From a checkpoint of a small mixture-of-experts model trained on Wikipedia.
Size: width 384, vocabulary 16384.
Below are experts of layer 2 (counted from 0) of a mixture-of-experts language model. Rows are named gate (a neuron's input weights, with its number), up (a neuron's input weights, with its number), down (a neuron's output weights, with its number) and show model dimensions 192-287. Each number is 128 + 32 x the weight over its row's rms, rounded and kept within 0 to 255. Numbers have three digits each.
Before each expert's rows: "gets" lists some tokens that make up at least twice as much of what it gets as of all text. This comes from a sample of Wikipedia text that the model never trained on. Tokens count by the router's weight.

# expert 16
gets: ", ", "he ", "He ", "1 ", "202", "3 "
gate0:101125113140141115148129148142098144128115134122170109202113121121161161091110067091106110142116172171097129136105162150167076128105114147077171168078143058097118111129172099147112117145094197116108138105114135094178134103132098103144150124069106126152097145154079093149122168134097137125
up0:071124115108173141137126123054100153053155165105117124119094158084092140165152154151128146143128161093162164131093175107125130179140089084097122150121138140097137119130088083160179165124200107204147145131141153092193115109168117147107138117159128151160070126098145148130153097109168138111
down0:126104130102178080133189104168112114161179129156114161128176135062139153090246104109124143122142158110062125117137080128117081114126128126111129181153145096131053089126177136145122139110156151126125085077163130084151170105088066114108158136072099124108154109155118099199175109119140087083
gate1:171170128082128096095116118095152068122156078135168115110152142104171135135085111061104171109137096110096185111162171116123108124118111101153198069140203131128184122119184159126122113180109166116135153098105120139139125155097064082158106155155099076125147188137135104091149077170099130129
up1:142182068114099145141122084181168148119066109111112155083159094117161115211120067110143185132146104195112109100166144101132073117130107171201114089176120164106148154121145165146143116129019090054137106133072129167069118148075118124127114164138183128161125108132084141064143094143100115092
down1:107171074080150186173152158124118176097130162162093117139130120147107131179108148130138079150133162153109105135134172134152123062086090119068100170195089134074047117080159118135108161106163130134102132130140134132115162084182149121202137126181125141139098133125111150084120173105135128138
gate2:075143127136148093145099171092121104176154093143154108186121117101096140114095087085088160135123204185144110149082175062128115165086122162168118146141109131111116077133152131162155101133088143107151128106143111110125084154153115121147173147136101094099108110177117205101151170149133182192
up2:073105150130133177130155129125120123243140148044114095136123102160133101210123095113126132090163126163103154120109125098120164110133134098117076112128111140139154188139105140134161112091111160058161109172068144096110093168108114138096099153168110139147114119104121187138091182105136160112
down2:143200108121070137165201155100142125146074159123158080149156138100162075118140144120144135185144145170160135127117129124161141119146152131152184163157235083097052093145191097118127150190125115129133104068155112175203152112162170163124094116083140128147072126111145127186137124119111137150
gate3:180179112106144117124097129161131124178167107130195115104118132086143148036114038027121090164088120121136194133095128051102108152117132162122136048169116101092123102155118107142140139154131166062106131094120081124183135110152121090134129138109095128138112162162100120132133088080124161121
up3:163150099092156130075135083156123095172132137131087135091157112168152097144103138107148104111167133141082162176160062085178131125131137112125091076197123155138148170182103103111097099086105084096063084162093070194102082145096132152112084138158178133154176106081119108076111130125178134095
down3:105107129139091142148056123117136142154121105142153156149160109146164145131148099121122162197078154097188117098118134170095069124123042172176082074140161128128130082075096132140116088144132141153131098123130142131112093125149170070118142085085132104167099070155160111126144169140088147160
gate4:118152148155127109128103172079110089108121155114138152213149153139102152132145099119135185189121158158140132120114129076125145149081117128130153094159148107069080138108103083127164164146109170159159118099112137098136170126148144128175123169103139080131085117166038182157118132111129154137
up4:088101164114135130163129154121164131045122166175180010146098128104154181119114118125061125148091099120117188100130125190102130132136166157178178099106084133105103119139144114126173189157213187123087119147110096089132151092145171141158102130153094085069150150140147144139147169093135133113
down4:113170103129134085142129150161198125116134160154232128184136145153130102142111139099202090140110188124209093198111086128151132081073098140123162094146129074134142074119110137135191155133140134090180101132112062119099096122075077123181058148136160180159155127139131093063174094105114100106
gate5:134163138149033157148123136144133142133154139064123148161142130126149127163166170130088178143108166118149041096108176067103119159131098198156109140170183077076144101065113153130127169112120162129174168098134120087119138135139117111147165102125093132119097125139103114131197089136105141130
up5:097132091154129132132101136099128130069088135243121074128124110128158129132143102089178071100142133131128152132123151127107139144098129107043125214084095188135104112111136110121120151130193110151139065116125099187175185114148223121106155093112077107128097113200088148156063121094119173100
down5:146158153101126146069108091101133129128199075097103176113131205155173125141141137121101153100140073112049139159119120116140181141120123144197119150094128132176134121084112138185135114165077111106092126122122137060084166147089179106130106106097130149110146112142127153112154138192158151145
gate6:173119143101119131150108111097112147089114103133170110209087168158111157183121149093127146120099122151205159140093145141109108130127158100128167146091168127107152118079170139131115138141143116122216178100150163111097129114173115076160164115132155114145132168136155126153187106158055148100
up6:080167177121129105166131135146197103115181136048140169089161193207000149102149111146176121171141153144098135109117111172130129147081091139171122162155151117131104117097124125142137200140072125179100123166177135100114124142156143169110127174092116103109104134175176130147114127136073167143
down6:147183119154149149142130117114152081193141149224133112148130183144137112172142123161145143143098123115151096104133072079147170119086072117101141170118083104130139091096113159136148138166156114125134093115173158098167159196132097117183066130149058116116106175110131132119120125145087198119
gate7:149149121198101157187057167079124179115136134098141100105074124115085174154109108097142177121086128158072161091084153097103087131100098139096170136134150110116113126132179079157125173139127157140152152121120164102105144152163118095164155119107090080139095182112065127139172089157109157132
up7:180195095191151111081135101132138114075101159093147164138144138093171125155124110094116110118101179137104157133116112102058127114126092133205134057150139157133137124169120124114100117110123116091074141113167124186066072150123147100146119166088154109125106136164083105107131118131140151143
down7:123157104103107132104155101104178117122095121117167087149141095161185146102103159102036122139133065098097119111156091132105073122134116112122089111120052110092169088074156138093140178134108074164133157101128151127117129119124074212117108165129186158164141083119119170061134174151156107158
gate8:173175075095151077170088118134112167160156101174112136137097143118161162105116093103099113137108115069161147149113140121117118141117135191129115099107148094070047071119103187163164170117136142050126172122231152098159145168144138140136181096115073145134124134078114110098109083173122126202
up8:111110118170124128118100169097131149107118183125160151114138121121117158123185159139057195149141131147114099085129136124131114135134114148140133058225106145090156106113147090117113087173121127117107143060133170073146104050139166106129139136097111126111108119130162120166144101140138148161
down8:164133081134164150093121084126102176122121147056130137164080196134135071108088194137157152196139112071162119151178121142094130135136130090123146109161119144069180135122043117162108100177129155168130157154053142095138104145101137175137122129139176168172116178137251170196084108134147132124
gate9:160158132093079110117156152104111176095158158123104146107130180052100171127138173147134181089113141089161132059118138110153098129093087136111196067145155192084146118131106199132133101123062095143099172094146145102172176111149072101136140144091096148047120165132126145144136182145106129173
up9:095103225102129123092131116135075153118181149077098165203225097102159109199052164100113148062138181066125156129103111110040138154122150122127164122150099094124161108127128126107085098123218129133104125143116111107163068144121102170091105038202096163165182106123211112125129160140125115135
down9:144151109100128120136074172084117110152108184142062138132178141072114111127138135121222146120145187100098111145140108094097123135145067162109148138172113158100142137142065146103129109158186186125136125123118144142078121137145185170086131086178122086128124090122202151104137174125125112147